From a checkpoint of a small mixture-of-experts model trained on Wikipedia.
Experts: 32 ReGLU neurons an expert, 6 picks a token, a softmax router.
Below are experts of layer 11 (counted from 0) of a mixture-of-experts language model. Rows are named router (the router's row for the expert), gate (a neuron's input weights, with its number), up (a neuron's input weights, with its number) and show model dimensions 0-191. Each number is 500 + 25 x the weight over its row's rms, rounded and kept within 0 to 999. Numbers have three digits each.
After each expert's rows: "comes after" lists some tokens at least twice as common just before its tokens as in all text. This comes from a sample of Wikipedia text that the model never trained on. Tokens count by the router's weight.

# expert 111
router:494454517509488521511510474520485529480517516488509489473511522503495472485498500483510469514489495483539480527481486490483532540529523470544532559533521506469476492535474533479541439520512500516550440468482512502521525497485508516493469534532526549510518557517504522519505488511515482454522504475531520479503504491504498493499453484550511504527514490499518524542523513506458499508516577465489479521499470489465487496465517500501480575489538517509526465473549487496492459511472501483461497463456521527510519484484484505531516484555489488523495500485508489502476511513485492473
gate0:524509459536502505502479516505484478506519517471510450497499512501531480477524473486498503473568488459520528462494524476490494527551504528545440509492483479505490499450475556482509460449525488512508526515503498485458487513479537512491474503494462527485497545513461487500513503503532517517495538467474536514497553491509499488524524481500467534499464507528491521466491522480449467512547512467513501452503480489496492527508527507485502470491493513500516520491569513480503543506482502475474465499481486520501549504486518507527506476561468533472454519492509489509564505501501500497
up0:477492483511474504495450533490479520477485526525509476488510523522514489472510512488496515468486487500478470488526504508505531479523527501546483544517508488520489464526468535507499478494456477519483497509504491490481491486488499468507497486506520526516502538497504524513485511523477499566514497492515556496471539526521479466516509501506489531503445517489503491443434506522480461522504534473520472449528525509543491439486529515470494498477559518503500512463485476498519557528485504451505482489459533482514538482514538580519499526534480501522459502492509508512549544514493479482
gate1:481529531489501523478542461506470490532516474528468517523492478486476485481523503472459485467515479471488511444533486495528475556496520510499541479496488538487486490437517483512504468505515512501542520530490480510517554512497480500543518549499476470510526504519488530551499528414489499507493488486518504506509480541517495508480444487484474483487479496500476508538516530487516516511420504502468491526460531482515483498478475524495533512537513533505482480504501510502499504465466476492447515465507449522504475490522499527518515472489488484463517509511474518486531520468457532518
up1:487501452470475428524505553534513536464517465491514489515506475487512508491519509493489485534468530514504542518467419479480528476501482494494498481541476468513476500511487496539513531504449526504475500457480494495539487488517517471499467466510533535489466487482521497502467451537472463480482501532499496502489529480485471521486503522529517520500496516491533457473462448536517486487529501502556523475528488511451518489527508499486488496484457498516527489490503494481488488520509469516506479485490511439482478510463528458470479513519484485521505522468542478496498484527493444505
comes after: " |", " |  |", "0", "|---|---|---|---", "L", ")"

# expert 34
router:544502491511518505490492500475528514550468505507529520522496512509453464496512498455495499500494523494483444492534511549480489484475527500477545455498525485519549473514513512449495554506471498539484483490477533505502503451500509483552482486535514509487460526513508516481510461473509529506466503504487500522532476513494567507506529537521495492484487517471484525482537525507553525481506493458468537492547466531529486503492473503536534506494537513501508465477448479463456479497506481496486513454520488511491487517461520526519517519532483478462501543484482497501446524522505512514
gate0:514472483490505474522507507497460493504520522521493534462542505512483528450516441472498508481483548495507495516491542516543486514489477489553543501457492510478496480480508516483488512496522479522556522561512489490508497510523513511502540460491530500491468521523513486505528508472470500537481492518486510550462525474487502499449480541502482535503477514480515507495524511526493510504530518416505456507507501464534462488509496529535525539531544476496522450526489484487481520522577521493482481517493464502542514492472479516491511527529528487515488510516515457517507471526487478524
up0:519471476478505473487525516513535475493467576515485512491555493542500482452476478517500480514539527510501475493502527492553487502493541521522505481474497515496519488497514505457508531461515489501516528519488527483488538531547487500480491491506507498513466463529538456527496510469490538481494508497452540562497543537517542504488470501487453517511488534457479507526511507507504505521486515419484499543481525490483435451505459498528510549541529507486490464513489480468500517514524492503500514516507494522504502489499529484484509535503514507500511498523534463472513532512466495511
gate1:482506505456514479508459446500511540502498467457511473518535509505489527522523457478442495498472466522557493482515514508502449472444445524523522504535511495484522500492546487501467495501478507486475492482535499494499511507491504466524504510517526494473448528514497502536468521536453473493480501458497470520515514484475550490470470499464471473505510516541531492516471484515480490511496508507534501490527525474498527500515449526523542489490511527533494507500464524511490485514495501458501516444524557476517525495517505481464458490516494484521528513470526500436527480510521516532
up1:509511517467506497493462446533502544515488446511490500507503516534469543512511462472449519472462488494537520513533512487513480466425476512533513498512495479519536490495503489499484506499500485491501484500525486480474518492473491468510493492545511495440462489475491493530485521507452491467482483446519495517506521470491537492485470481454465495521522513515518492514449476508524492478524509507503523504507501490493520509522458509503555487512459543515500519482468477516505487503487513428488501423504545470495554482501499488485470507474476460512554488509506471469519492491510527534
comes after: " | ", " (", "; ", " ", "| ", "–"

# expert 37
router:468536490541513545517505508526548492534496499527509477485496497504501501555552489504520500479502503538503470528496473512528484464489494491469471466495487473501510527517506538469451492518542507523499531477502468531537513479507493496484507518485473483508502535430498488474486460501500485483501526500467440479502474525439497445511470509531526474515480452491476478511516443514507489520496537496489471520469516530486472501496506473538533541479499437471506469479464477510495493508505520505506489534500504528495508508490512510537512524512463476518519511529483437466480519544505541469
gate0:532524489524515500476537536479532459483526510478524491549524453501517494544540530514531499511476517546504505491526490469493499499511478504523493472551483491490529498513496535514498468508518482512491519527490509483515488499464509509534481509474485507573515488505506497530521550506493541573494490517507513479496470527495471497511497507508494486489499520522530471485529495528521492491480511501483543474474507510537469512555491472447490542507443485510507486439481483547490530478504573493492463554446505515530533514472503475525484514499483471503488522508477473550523496512509488500
up0:466571464542483515483518497510523531517486467466494526536489444539488486468513512513484493465501510525553505511494498474493483499502570499537514488518498478499507486473494561467505526505492439492470516530491500456478494532483510494516496496452522476514470521527544500494503484502485491528502482500555472515516497510506496497473476519522496475507485475488496475475497520500513478490503547476464534518508497506488565521542492452542490490508501485480528515490508474463492520506473473524509497468477493518550533489449529511526458487501482458506481489553497497520562509488523530498
gate1:496505471515534513497530469528530486511481528525508494507505462495509524561527531503511488483510463537522460526445500475511497507476511509507499543524508496559505460492526491512489496493542493524499519521496485491501534509499476542519522518452499466497468509466498508484540480483491525519527532521480514505548508483480501503467498471470472469509521456482483489505501448513497476521532558491514545501493511520534484542470500462494493510446477486482483481511534457526477495469453530530497491531510486542535533522490502476558520516518499501498478575514503465481502470493467528469
up1:512481458492517543506505485528514496503487518542507495482503478481516519563516521543510475506525479524531449501478494469502493536478497520512507536535497502509499477508527495538454471498538492524531513517525454487512548533504534538507526491440511488518505490485503528476507527484500510499520522518481507471542482502490524493460497489488487473519538436537485473490505459529491487545520538479543535515487521510517468519495521451474497541494472497494508486479526457533487472466461514553533503537514492546536524500504488512531504513489515515493499575518514504464495465500471509505
comes after: ".", " |", "==", "\n\n", " =", " | "

# expert 32
router:537473486477532502511480474501549514477525501526520512492542519535472494512496492515475493479555485496487513538493530498489467483511536539471509468493539502492540493494529507465513504529523469494473562513483514503506539469508539480481463505494508527461472494492519505500547480520521544510472461486508539530512517507501533479480483457458528483483514472543524468487498514481495458529508502514494484486487525495463439469435519562499501509486474451502461476497467490559529479498455488490505515494493544475490494488497500517514495487497485501521466529470452524529492493531525499490
gate0:482499459509515544489511521503516501517522514560445500456517493472476549532481501477491485504484471506504452488521534494505493585463508460493493541505520473527498481474515542495528483504527492481461502481501478503497502488497562519511482494467517476512523518477537528532535529498507510495478497490474442483533493509521456519463459474532498534486443488471504509455487481505505496474484543484488525493502515519510458542537479539503479514500521521485539514504496534478517480542564473527531507517513536505494526480466490503484494498517480476520524507476468528508478487520483492497
up0:473504500489484486519508449507507511490491497489555531535526477503546501522518495514465521535505544457486526500489473503445540447512479530490537438478465522484501490523498476517489533498465488505569504455488543470549474533517457489477518454537499489497486482517483512471463471514473464493514487523533502463513480490538540510510515545513507463493498470481496533473499553522481514544501445520487471498512506474521555468438532497515488483500523499514525473481487479485508502450486516483512506474510501488494490503498502498474493481495491499506500519504459514518494494492493491546
gate1:490513513441500511486498462480477464500576502539514495522462523509495497496472507470518462554458529483504503500524514464511489490475474528504489476531491476509525478494545514529522501469517477469486518490498509507518519501504493522514444463487494488541476469497470539495493504498524507516423502525472502546444513514477486492533494499471491528488479553519476508532558561496519479510483501549511526501493459506506472528488506515457484500460495493499492533495511526490506550500519497522463496498479547515520490505449513486505493482493488468561525496519464488500537474501495484510
up1:528490505521474487500519478499523499490475521482522522516469501509541493512512516492515508440511524474471505502449524503430496494472517495526474462518453490481493501527437489529535496516472488526495527522507543473507494525524516529449542512483513514530506524471507483515534507492516522567509505497528484499506481532540515479509516543567517520500452539495522501508470466502490517514533475516473525470492482502535508477541472529471493529523472516500511504518436484498503485491556527489536471538498502500511501525503425528509530482501500489467489537510496493472526516495491467514
comes after: "\n", "| ", " |", "\n\n", ")", " by"

# expert 114
router:536512456545494526505459535434494524523486474513515463514495515500511493536458471488501504463530503488540474463495491496491532515516495462483501484513528465467532493514499530550520533523517511485490507542515541499512486530498496529546453532470527503492510519505503519486515519496459483447534486471501499510526484502522540512501528491507534505525491532485521471537553431520481502491460486465496472512525474518521446515459469476490459492470523515520491534498541481503493507495450464505490481527486491487493494479519468519498482527527482498495540496473519486468512455511540485513
gate0:517452488529484526465518541503510512527541481495505459456504547478499532543495516497488488555487519483481477520522501509541544481534509488479456453495526542471512513470490543493513524543509511472547505556540519483468507535461502535517468497498527522477489520511478529507511531536507483535516520470449487487461520474531541472432506468516533525529516496479514538533518523498484493495524504496498476522512487514514464540508512471476496501526461477473511509464513515524531505488506477513452502506459486492511521535490481468525493523491470498519492470480515492495508516485464497516
up0:493551518476527480513464469498488508457474500510465559501468517507507520447506508511532523496498519545474499498490485492468444522467505476497506502493457496492481510522487501471484473461513506508452491468478485519537496459543501505507518498459512507547521516485511517528517479475498519468493468494513547528548481525487463536536484528457516476471508517568494428515466463490509523505527519524539516515489504515511525487501513497505493515506530527512494483502492483481449508543503543533512505527531509476522463474513520499489497488484542493484471521507481538472448474515530513471
gate1:483476508486481529472452527520487529517458510490471445492498491515507485505507510499473529497471452490513477469507475510502484496536504494515475498511537480508546481502466495529477465518520458490490500528499456579478508495506481507484501497473510465515521492506494523499496575477488493501533497501525580513553514515531487516505484524487508518501502542480481507566509527478501442502510483482488513529472526521516492493437499457502464502489527486545528499483522483521524537523499493477486503525500524504498534519503515500491474476517495495469514528512516443437499469478540526536
up1:534446489500478549462484528456503476513510517490501483519489528505447507505519500514479493500478481484523446481516511487510465516501526490501498520520506508505514513464512510471491498505545564517524512530519467521509532501518480533522522497522488518493519498536500520490486522466456482536482483483496524488499501479531496521465564495535528518528539518466506491568486532495484512464511511457540533540490494511511483536459461446473511520463480518516519464480476503473535503511487515466439511520539512499532536475492493495501538500528529494462545498510513498512490492496557531523
comes after: ".", "–", "2", "1", " | ", "0"

# expert 3
router:527558533503519555507460484521524485471514461535499522499547488501514515518500473508520489516525528509532530469478502484480432508514496495461477477458463510426501537513477520494467492522495513494515499512525517478470480499506479510448492513467496501499507511481474488521509498498492464494486460516503504511504508496469496487520501534543432563531546526478491434454489482524517506518492481473475520506466515507483526523490492502499517498500484519475509481486481520488455511533497548531469507501468488511475488515479464531521452482500513455473455471525530495499507502464491530476
gate0:527517521504510476464491471483506475505512539509541509498515519515510531519459514515480485477500514475506514507503499474476469560542496490498476501457473551451514507503521487537487506487510523496483490525494512464470461483483546561462506519523507507511533515480513427537477524474502463501481476515511481486468486517486461464482533491487500522483560514486503489504524466486512564496521456471520491492534454558465536499535464485458529506514503514525495463532488540544494518505509523510488524512487473505505516548512495476525488519497506477509476494456533502499527549517517509497
up0:484517535509528495467484464489528475494519544475486505488514504514528501548474540513502484458509519479531528517504518504480468497511505517474450523493481530475485510514483519536504501488522491478474497531507484499460460486505534518486487527513517524503531543491521412552460508497493496551476481478499481470506525496459485485477536432492521487556504491479475474497492535487520513501500468474529478467520480556495506493527462465486522487501507537502459479494533532537458521509545498470481521479510469525496481555524459499525496508483512470522489496482541476494502523501481463493
gate1:465546557473525473515497461519499460507526491500456514493537495494483498535481533496515518467500499484519470445495532535502466483492497491509468494529469502453491528512514517498452489510529471481506482549526486509501482514461531518482507494448507478493508478473491478528464472500498519459492484512481504520496506448507486540511518494513480530476537532466464439485543491519468522475484525494475525462503529482492522499488538511436540478467509538517486455504512531500457522524512511508448507526492508520544527548487474527504502496536487475520491512515495481473503506456487517486
up1:507498507507498482517514517508503476541506466525546467489522487517514485521540550480449489454491541508512450516479523537514480488493529528453466476519479499539485495467485476489463509492488495557517503488523515518519439490503505507493513495512508515514514477476486483499473504561507537457518468503459545496494510452498527530465516524508472476485522467469514486450489503481478512464503500501514531520510528519499507533505478549461566532481494496473517505486486501487520512438506494527503490523471498514513532521522477527494533442541523485504460516494504536493485482477516481449
comes after: "\n\n", "\n", ".", " =", "==", "-"

# expert 41
router:497545473498500488528550504475526508464497510487480459507498492451520454567496468495512532535523488511514477488526531500503505561497483503485542495482543496456501464500519475476519529521531505495498477500542501560521472490533492498478512533506504486489509563535508489474515474503529495469518496498486522521496513515534465482522464529486459478516528521537527512457514511507509532547480467502528462481470535536507478549467523537505512489489511479534488529520501501514507474502517492523523520471473456547475501511531519464496524466476516470495497493496545468507508475510542468491
gate0:523530484518517480491480504436476508476517505479506514496498492481477502483515478537527487498534524511538531468458522514489513533477490494505495492510525488499532489530490537490488514494533495530507490547501504501493491469457519552442515513500475463510536530485510479488500489518529512473471544497513531459486536469525517480435476534520466515528466519508545499482506550494455497491519471495486506494513475495536513515540484528480551545474524505533483478547511547503480521499496502533505504520494504544556479490502527519518517531456501481482467505477482483533502530477500493422
up0:474498507481473509530521522545531506521508501553502507491508497493491507529461535489517516481453492480503493530555491501525507482519522495490513500472483509481459524485506508546490461502494511533485458474472526494521522516508468461531466513535479544490477446536513501524461503503476511517530463494466477509509495516478517476532483461485570458466494491489421510521492497475512498489481484540485475510482493515510471493487541473501491452511486488474515531467481467494517485517482488479524487460520512492469518509487525503532487446495503569513532523498529520481504449512477524553
gate1:473495470478515528467500499469477467486484481517468500483522504479472487498502515474507500486487482515483500504486491521537538469495445520493513510476491520517527487512497571485485539497525471510477545420465464551487543498491531531484559500506545490531477512493517519522516530493493490492487488488501472506451509531515493496532478460517503466513487512531496505501531501525506537506509537507518549471528531497501481524481502497482540548467507473525494456456494491519487489510487482464498506514527511539477526479491515491507532505511477519510464500556466463528540477479533428519
up1:527493497532506475526506488490543508525505505473505522485484574505520521498494478515510514514488487482512481496498503464460482518489549473502490513500541482468502487472478429488505465510490530494517499543496530436505478478454472502536476492481480472493542486489507493536491460510497461469516515494493522489554520491517508541485514525458473508486517501500503510473459515487510484472511467501488487546509432494526524519502501493520510468528521508474483515545502484506522532495534504492492490464464498456521460515494496525530469514496560516497522469463506573500455503472501539455
comes after: "2", "1", "–", "8", ", ", "| "

# expert 60
router:507495476506461527514498510502525510462514512510460506504528477456546503507482495476526513512530476492490503461493505460475482546532466518503507480524499524478509489517522507460526500518460457507526510520532527498513477546553499486532505492497479501481537514524536466514508486474524516496510513475502526507531535511506481495508477484545485509528477492514494526457482487536488533469489475506473524482468485552473479548489515495533491537501549506487509510468492535498501467468489504503528482469530461490491585551511535535462520475550497471492477530511524495484446489555480510476
gate0:471469512480452507529550502504547533513518494488465508516490498468512519523505510483489497496532489500482476477519526485491468506527502545561510494500502495444512457507506510496551532518511484502498540549484513504489481520528523491470475497478492526495499504527483489541465514507493519524489515499503516502525522522476489482507465489515491463506502491479525530473488495516501564483489528503493518481481522530469505507518493521486502557489492468520487510493497528514545455451493498468508507446531473483552545524505536501565513529518527524519506527507507416464473483527439473496
up0:489483505509482508505527523436524530519504495462447498540484528464522530490472518497478522518513495478468484494517524529516494529522511495548522477487491502438481448523496509503533537514491507468512546540488487496477462558526527510494468469492503504518510507537500498546505505531486515512491521495466505495497532522508476480511451513490495515496535497492509531449517506483526553497460534486493503478483515505483505520517474503470490589480521516500511485501498564523526463476501511481520518516517483497529560510511528521516511523473529504515499482504483433490505489539458469473
gate1:486467501475519478504519452512532460506527454539457488464532480445478538498489483458497505503498467511495485477513499502501504506498530493504499525447456495463549507514503467476514529534540476497498502473521506469538478526492496500572484501490502520469463462487475445506486560498494512512488487493499484496504503487505476492519549502454446549518540486513463511492470491492513512484507500483507562479498505463517509497464508499475513484504485470500470513525485501487493461548468488488508499537494546471512478542485521480515489543491525496458523448527507515469496506533511480521
up1:516512516547500512484483552484517488508483510485524548524446518560497513491489497505498483479482513512481576518460464484495468481522478484478492497532481460552476530528504471534513492529500522527518486488475494495510530490491487470474551486499501493511531495491516518505467469490494513479540537510467491500480487477500489539481460488496525482454444500491538510491526505485482494528536460509503516507493441515457519530504481522471445466521478518505486498468497506514454489410482480524488495534527496487496509478540514535484521480465482545512502535489489470521495491485507504509
comes after: "1", "2", ", ", " in ", "–", " In "

# expert 125
router:543534460517510561506492539471488543572507469516499463515484463512505503517498507462494501506518433467486513455472477508479505534485471508489486487499542514472497515545466486552525517524450498485511524493485492520508505504479488480541495528499510539517493478498516505489495533483494501478489475503485496515540502533523477490523483478507443477512507519511485508531501455527501529514485489522521503502562469544517491482475464475526448479469506518482475489508530507533463493473480486463470472511481442515481471528524500532475522538503474500480516517499480516475442494483526523498
gate0:490501501520440530499455509489478515547510489473478506489486493460497518473490513495490498501505477454473493501524518526531479512528474515505476477469464512512495444530511468479480504513505485474474554517484484483508489490496480540505511504506499545495499464475554539474499556507473516502500495538531465495537455489464494538528524480556483486496519509541489521530489463492528492499513480482470511516496461503534510478482490503526488496504455478480509495465490523501461494497508462564483496484519487503521479514488496487486492587530451490485495515489517443462467476448481504530
up0:467487501514429504501469546505518463490486484558502510481500508472516498482463496476497486487483513483464531481493493530501526551504451498534475459495464504493508481491505509517497528468503478492505509491470495475536510532523522533493473458495495531483490477466532529493504510528461497498494497508496504474504459464506479547508474490521530515547539509548511554520474510511517525455514462478500522513512514513490465501498485474513485519531455467470473477461492518488462485473477495519454520505516483498509474489545556468476528541536498481477474514537444501510480483446458507508
gate1:552520468502529484514527506497482487521450489508496496451519490482485526526510516539518494503464459461470518493503478477520552509501554467509462479528505547505487470457518543487501544493528497505518514503485497498507555470481512531530490521490530546503509584475474509465474520508487528470486480554486503533512494509514464507495477452492472517508449546495466475500455523487519497537483522504515482503519489531476493537490492508536509500509527490492445431521505491485470551509520501476496510505511492506509465457500524487505473514472508507527479491531484514508467490481494501508
up1:506508453525529517506519451482474496534455490499500531498504489511527464524535521519506526483490454474464479494475481489475519480528523535511516483536526539476492464490516464475454539497542483529515524494522477497562521434492511517508526503512527528509514528485488471522494495503521481496466528536502506502550509522523528524483494503509494516510457529513514497497478480510536457530455548530513500495471463513472463537510496508518522530493515528507496508523482517487504545446492503484487470495508486498537461495544523503494503470486572478514510495493513512452460548506505542501
comes after: ".", " ", "0", "3", "5", ","

# expert 93
router:529474487453471517506453505473488519513471493504534477543502475521518465478497532476526464475499534457481492512486509523479554485475485464483530469565507481469487488517504527499504540507536484523539483527467518536477516474494488512506542488519514523541467489498494522503527477503517516529479510474493466516511481497494496501443474503518510500541490493496476491488478504487525472512494494497479504505486458548497483500444512550504538475499481477503441520477458480487445519502496517471527484505505499526495491514502461489480469484515461481419494563472524481518485516529532520488
gate0:508468439473509512492467486532461476480516512494486505512508497477482505499516504458480507516512500491539512470491515476480489504490497522498521483506492455549488535482543513492493500522497478461541492502509495489487495503506490496510493489525471492502448530525460485539530493474486498476432478499464476453561509482472523486476509482500516533501507471522518460487494466505529544508510491540528492453496497488514574523494535528513506446452538466538494554520494490474475523490472496511472465515520439491503509512463519519487512487564480480484499480529506486556469510511493517492
up0:475522544549465486532524511454527512502484476487511487490502510505534502486513504533514506495488497516469512529507527508520503483484503479487490500490489525472509477525431470533517506461509510508463512498467484517496501511494503500495520503487512513499552478469542519472454517519516495530562506502513517555461462513521486535519515508490505466495494527484494523518494521493459443495516515425468504545514511501510470484484479460487501560551479507479535459504496491527511473493543521487530519497474549505503476485541468494512463514447547509522500502468482521445532487492501482535
gate1:480477479429498479493528480469492526494509536513514494502564503481532444489478475486475482446496497499490455501504512498502511505483498474521514506539505469490528518472448476547489524473462522492498539551529510504461523461498481486508520480489530521521486490509452533520517460562530511511493542483495474474480485525520506482470503505519469501470432457497511501482482464489499509493498494546486455499501513465492468495520482505429461522513485484483544520472456500527474489504507521492535495492432468501515502538497481496508482492474466511499503512499513504539513495506509512486
up1:528520527556501539508502499553511522516499450501509542464429497518470534473541490533499521532466462512534526500511493446502505515537490509508500493426497524500478503532505509464477489525552493505505479488484503484482464506504505500537476511483465487469491521531510493477491514447453499475517449526494521492498515485512449523548481498459529511531521534516492521507561532493505517523510525470527523509504516479480506519495560517550526478446515503507443474532520485481499517491498498512484493494538489490531484483501504504490520521537538490506502508506496511489508522490487469505
comes after: " | ", "–", ".", "| ", "2", "; "

# expert 78
router:503517501531471499448508511507523495491459496504544510517476531507466510512493494474486512512508516486499460514528515548472455470503497467484517475496502486526557484516514516472496513522472520534476472536499514503496499499483505493565556484532542477458494503449533534493501496477543510471439474495508492544519469545497513504485509530501503518481497493478492520493516507516480554492500500486542523484543493541503460478473504503535534461530527522482519466515498505467474498490503511468464458486505522496490482469508497515512469527520459470471512546550507523555455484522523531524
gate0:464465502512492510476520496500488523526512500485532522500542480533542542490503526462493505490498513511469462505492489473515511438471480493494492529482434475482554553486498496522493564476510490527465498473488505540484487468546477517534486503551483521505520485492457487498447517506511533499484476501499472537506518471459497472511467544469530489519521485535481524504502467479470527493501524509528505487524523503485478494479534541510568522476484504518528526500488500531521540522544487453527529491505519518482490461457496484513511517486482515530500530510475474539475498494509492544
up0:488494478506531467506542467527506484481512543542518472527475467485507515523459540487484484508494452536512483505538513464485477495468450506520469476489460471496530511497472543510496496495451509533472470482475472478514505503504493488472517513521463512501525490492459478473446499492554506468481478479515497499508506534452547497515493535498507500509509457492459507528490453455452508489519478497519510488519514512500510506514530493517564459483530472532497521481470520524562497486495503467490440524495495500495531507476495494522474480501472479542540493514495525540481518532489533524
gate1:530490549480482523501490470514483494509522511505496497495476492523437476545467466522477484542505485518475455518501520476519488525489522497523468505482511540507478525461498501453552458488522539479468510500475458529510500510513525479476495508518471506466557516464481486528531514503518482507520476484551471512481517523472475552499526497537478456527491509508491472475496504497506492489519485487520499449526469466486464489466473499499506462561492514498492510488519496509511492469498504484565471465539463497483500530463467509483510530466538483517476540462495520494549471533514519503
up1:520481499527491504521489485487518490477527536469484517516507510486558505468518533475510520504476537446524518475464500507462546490479474527481526470509470451499530472522497514537484526467452460483542509518530515472469480529500518526502507521463481490543479467508537512506487481488511537481484533493453517481494465485519538449486500499490504526463530471491497547482531492462467508494505522491486516512479489525490537485540555447500510551503492480519484519494456524495488478511503487509458522539538499471473488506494534495484505461533498495503473466527493524477468491450464517492
comes after: " | ", " ", "| ", " (", ": ", ") | "

# expert 5
router:503509475528508512499506464524491520510524483509520527457550557496521491528513512449526491516533520503481525525534492545486484484507513541491512494482496463462455459491519553481508491514530510504485556475499516541504464472498506534482566530441467544500505472446496508475518476488536505469519496489474478495491512522503509467435543524485495516465484529512522480482497471522495485495491522531515520466495537509500482517530544534516539512503488510466505516481493497510495524548509526463476474493532518469486481530453499511515516521488536528477535486497475485491499527522536490491
gate0:523483483481535463510510513509512503486513510486525539523489496484498536494510545501507470536549496515506492523506514556507495524536521493499478492494470505461519505475536500499518500501492487580497499451475476508461510485525527560503504476469497543495494515519487512473485517530511498511501536548502451482503515522482433489422559480491481541491488534529512510481530453509513483483523497518506493452513515522560479471532489496509502519476490520494531415497471512503494523523512516470496480518513489503504502474506516497484494517476539511489550499512461463500539482496530503504
up0:507477465460531467504490519512511509485532503498494513513475520471501510487504532523500460555499493517478489515531504550509477505511524493492463476506454511477498485482566530515500497501484488545486499474480476482466503458489542543489523476475497514526506520519510526478512502505505470505530534530505493514483510545455485489470530512460517530488521542499483512492523441522527471501543532523498536453526543520536482502546499511541498482511495537486509444469468491528528555522489527492511485501508500485519520498510520508509496473489520562487550500538449440495525486489533506498
gate1:520526522474511490485469484471509501503504454492522511486514533481471517524508473481516513533477490498511504514557513484485487492497488530505519536517462527484517483520507470539494497519509511484519529512471474529460499467511456559546524529467465526503474439501515505494547523454496461512451557560460486503481519517492550503511525497448504500449504517505522511470495474520523485496481517544482524535503505501489493524530491506496468522571513463489509506501503512544537516494488508540522498492460460498538484527480493506540514466475510487466506482513500466508483504518472519459
up1:456523497529524506513491541515486442465501523508448478508484494466489478534510507518457515471509476468514495479485481484529489499491526443521519451538531465530458480481509513436521498477504486469488471492517500490502483526473518453476496485484496497477522510512479506525489503487476546489509505482548517536495484515485494483482464497517469481555437512477545468533488482469532495495526517501509429480504488474499466461474505522533502505470513518471501495509505495478496500485486499488477476509559520505456513509495515496519480549502456511525518478476506543460491486460452499517
comes after: "\n\n", "\n", " =", "==", ".", " =="

# expert 33
router:489545496480527487526490466524505520529521458539491532506471503527490529512555517472466517519484484547542496483485529470499466530473553481499476502481511551491499510477446510490498480503432490510484518505539513500507532487517513501476525453508524530453516506522496493494461513511501467484470502503458498513496488486519508521483517531547485503458473514474463439477476447505477475515493478513488522506511477524498485538462494537491492494482512516455502496501539475482537522502509508509499518489461495449520494514529504509539539490505515512584512493528506461496534493514525530499
gate0:513485504492498511537521537478475503470514468493525477497492489490466504536515441521514481504511522486485517457489506515557526525470518497475478454529517484475506497528500518534496502494493498491493464491439511524502506534525479511486529516481512487550465492482531502480544502533503496467485445506485481523487543516562490576472498480480494455528486504479549493476490518526478525516472472485490533532498494493496521505481525522510501540546546485538500473485547532533494499490481527555488477526477505498476466547517495506500457457518475493513508504494493510508516469525482439502
up0:497492472520502465496492503468508490454453434501486486515494487444523452510521498486534461499474436505553497571494523522488473529525465477497514501514536488523504535512501480497525524496506475463496475498514518474515489462482508541468524509524569513512536482488484469498489477493506543496494524504523514482497512476518494443509467484481469486510461523492472524469455496481485505448533487479554494473489475548509501483490534487517489507466462536503537500535513511470510522456526489497486479532521510516472513467504515522493523537471495514483495476516479511491488516501542524512
gate1:490511493478498433489472495522465462505515490511505547431508493505491507518525519483494509529486528511498483515520487535488508454529531498496488492535493495511495497529479506511551494459441488495502511496467487488479545535498502500521532469470514494485473510503524530461487488532478509452504522480521546519532496481449475542474501486493521525516520477467523458500502484474431474525462528506490487510556497489532514452473496506492488485505473471462507461462492489481476534530537438474549506507500489530489485477526501539525479476525505532516490534525512497531521489475511479517
up1:523475499495517446478463484503495477491521506498470513475525508496510517503526523485494500517484521518518470498544486517475505471522528512503516515509529509521521502529470500509526512454474535511512535520495479480469537497482508527537505462493530480516486479519532534447497478521483498475519524461515554492511505498449485548473513512497526506517477472470553470529485493469454456509449542483474470514534477469556516469494490488478482505495519490463507466452499491472492521546477447498538528510492488548476482473499495549516523475566519519494497534538493500519521484475523505523
comes after: "0", "\n", "1", "3", "4", "5"

# expert 115
router:489460499469518483488504498513504493477537495486498498489484483508478484496493486478516483470460549452501510552486508488483499526503496485487455540511514530519481506505504521504505472529502503543531482525453520494494510482475486506488511548531539530550527543534528527470516485545466522484492509492492487521512512500532441500461504529493523491543532506465484566517515468480459481501525524512489488535509472503496535493497483483480532540494551507496511455491536496496479515528520505467490529470467518538499519493494485501539502493556534444472476484455519443548494491513494466478
gate0:490521517510544498490525509446505491484501501473504496485468550497492488484508519543505442501477551488546540516460485533504458549516527481501479488538466488518514547474501527481474457519498436520498533515519505513495517496538506537505466567506496526483490528525513534495497512525496520470489493507494494484510523479480523548465511486499502507451506450541510564511495505520466486518509514475489535482489505492478495535514478466488490481474500502457522493492522496525475483516500509469472497512499528502508515547485542496542535531477497505521458526479525528539529476467452509504
up0:518525512524523538473523514453528469513497469489467485468448512517479492467515500512507467501473510510528523470473462516526477550542513499481472521517458495491518510460504523494480472529505439530486523529530482509477476524538514566510487536506512496497493518531522554483506524492511508445500515536525491477518522487465478566488490474486505525468506463497491522518485505504487461499488523465485517484480481479508520533525469457470480473510482540439514522501544485520478511528528483476483523496488518521497509544475543509516502536484492487479478531495491522535542499495457509506
gate1:483518500509528510510522503496484461533477486488526480505480529513502509526513500504505537472489513478532423531483526511509503497472503486526518506509466542540506506503533500538505517521507474515532496498496471529519518491464486512560499526532478495513536528484472546489487520556502519475507488501476459525455461500453493517483498552529529477450527547500532455490497481479514485469529519447526470501496479568530490523529512507478564483537546469501476494457475485483491508515518517515505515491516503514496535520496536525484537494523488511556507493510508501463509521534480487493
up1:513472501461440542506492506485525538472478527527482521513526484467477500503492483486518466493501466494500535459517484501501466507521501497495496476502490444468488485516489501473517527518479528500475494483524561497477524513532510473431485447501519532495501475505518493489514491483481470509496516516549487498516542553552510486517481434503477526511452468522484521499492538523480517517468478536489517488508515447467482520422451502532484506472464507506508513535523520516498504478494503513495516476476484483500458482514494501479496495450521534453482526498527500523492471456509503472
comes after: "\n", "0", "}", " JP", "5", "L"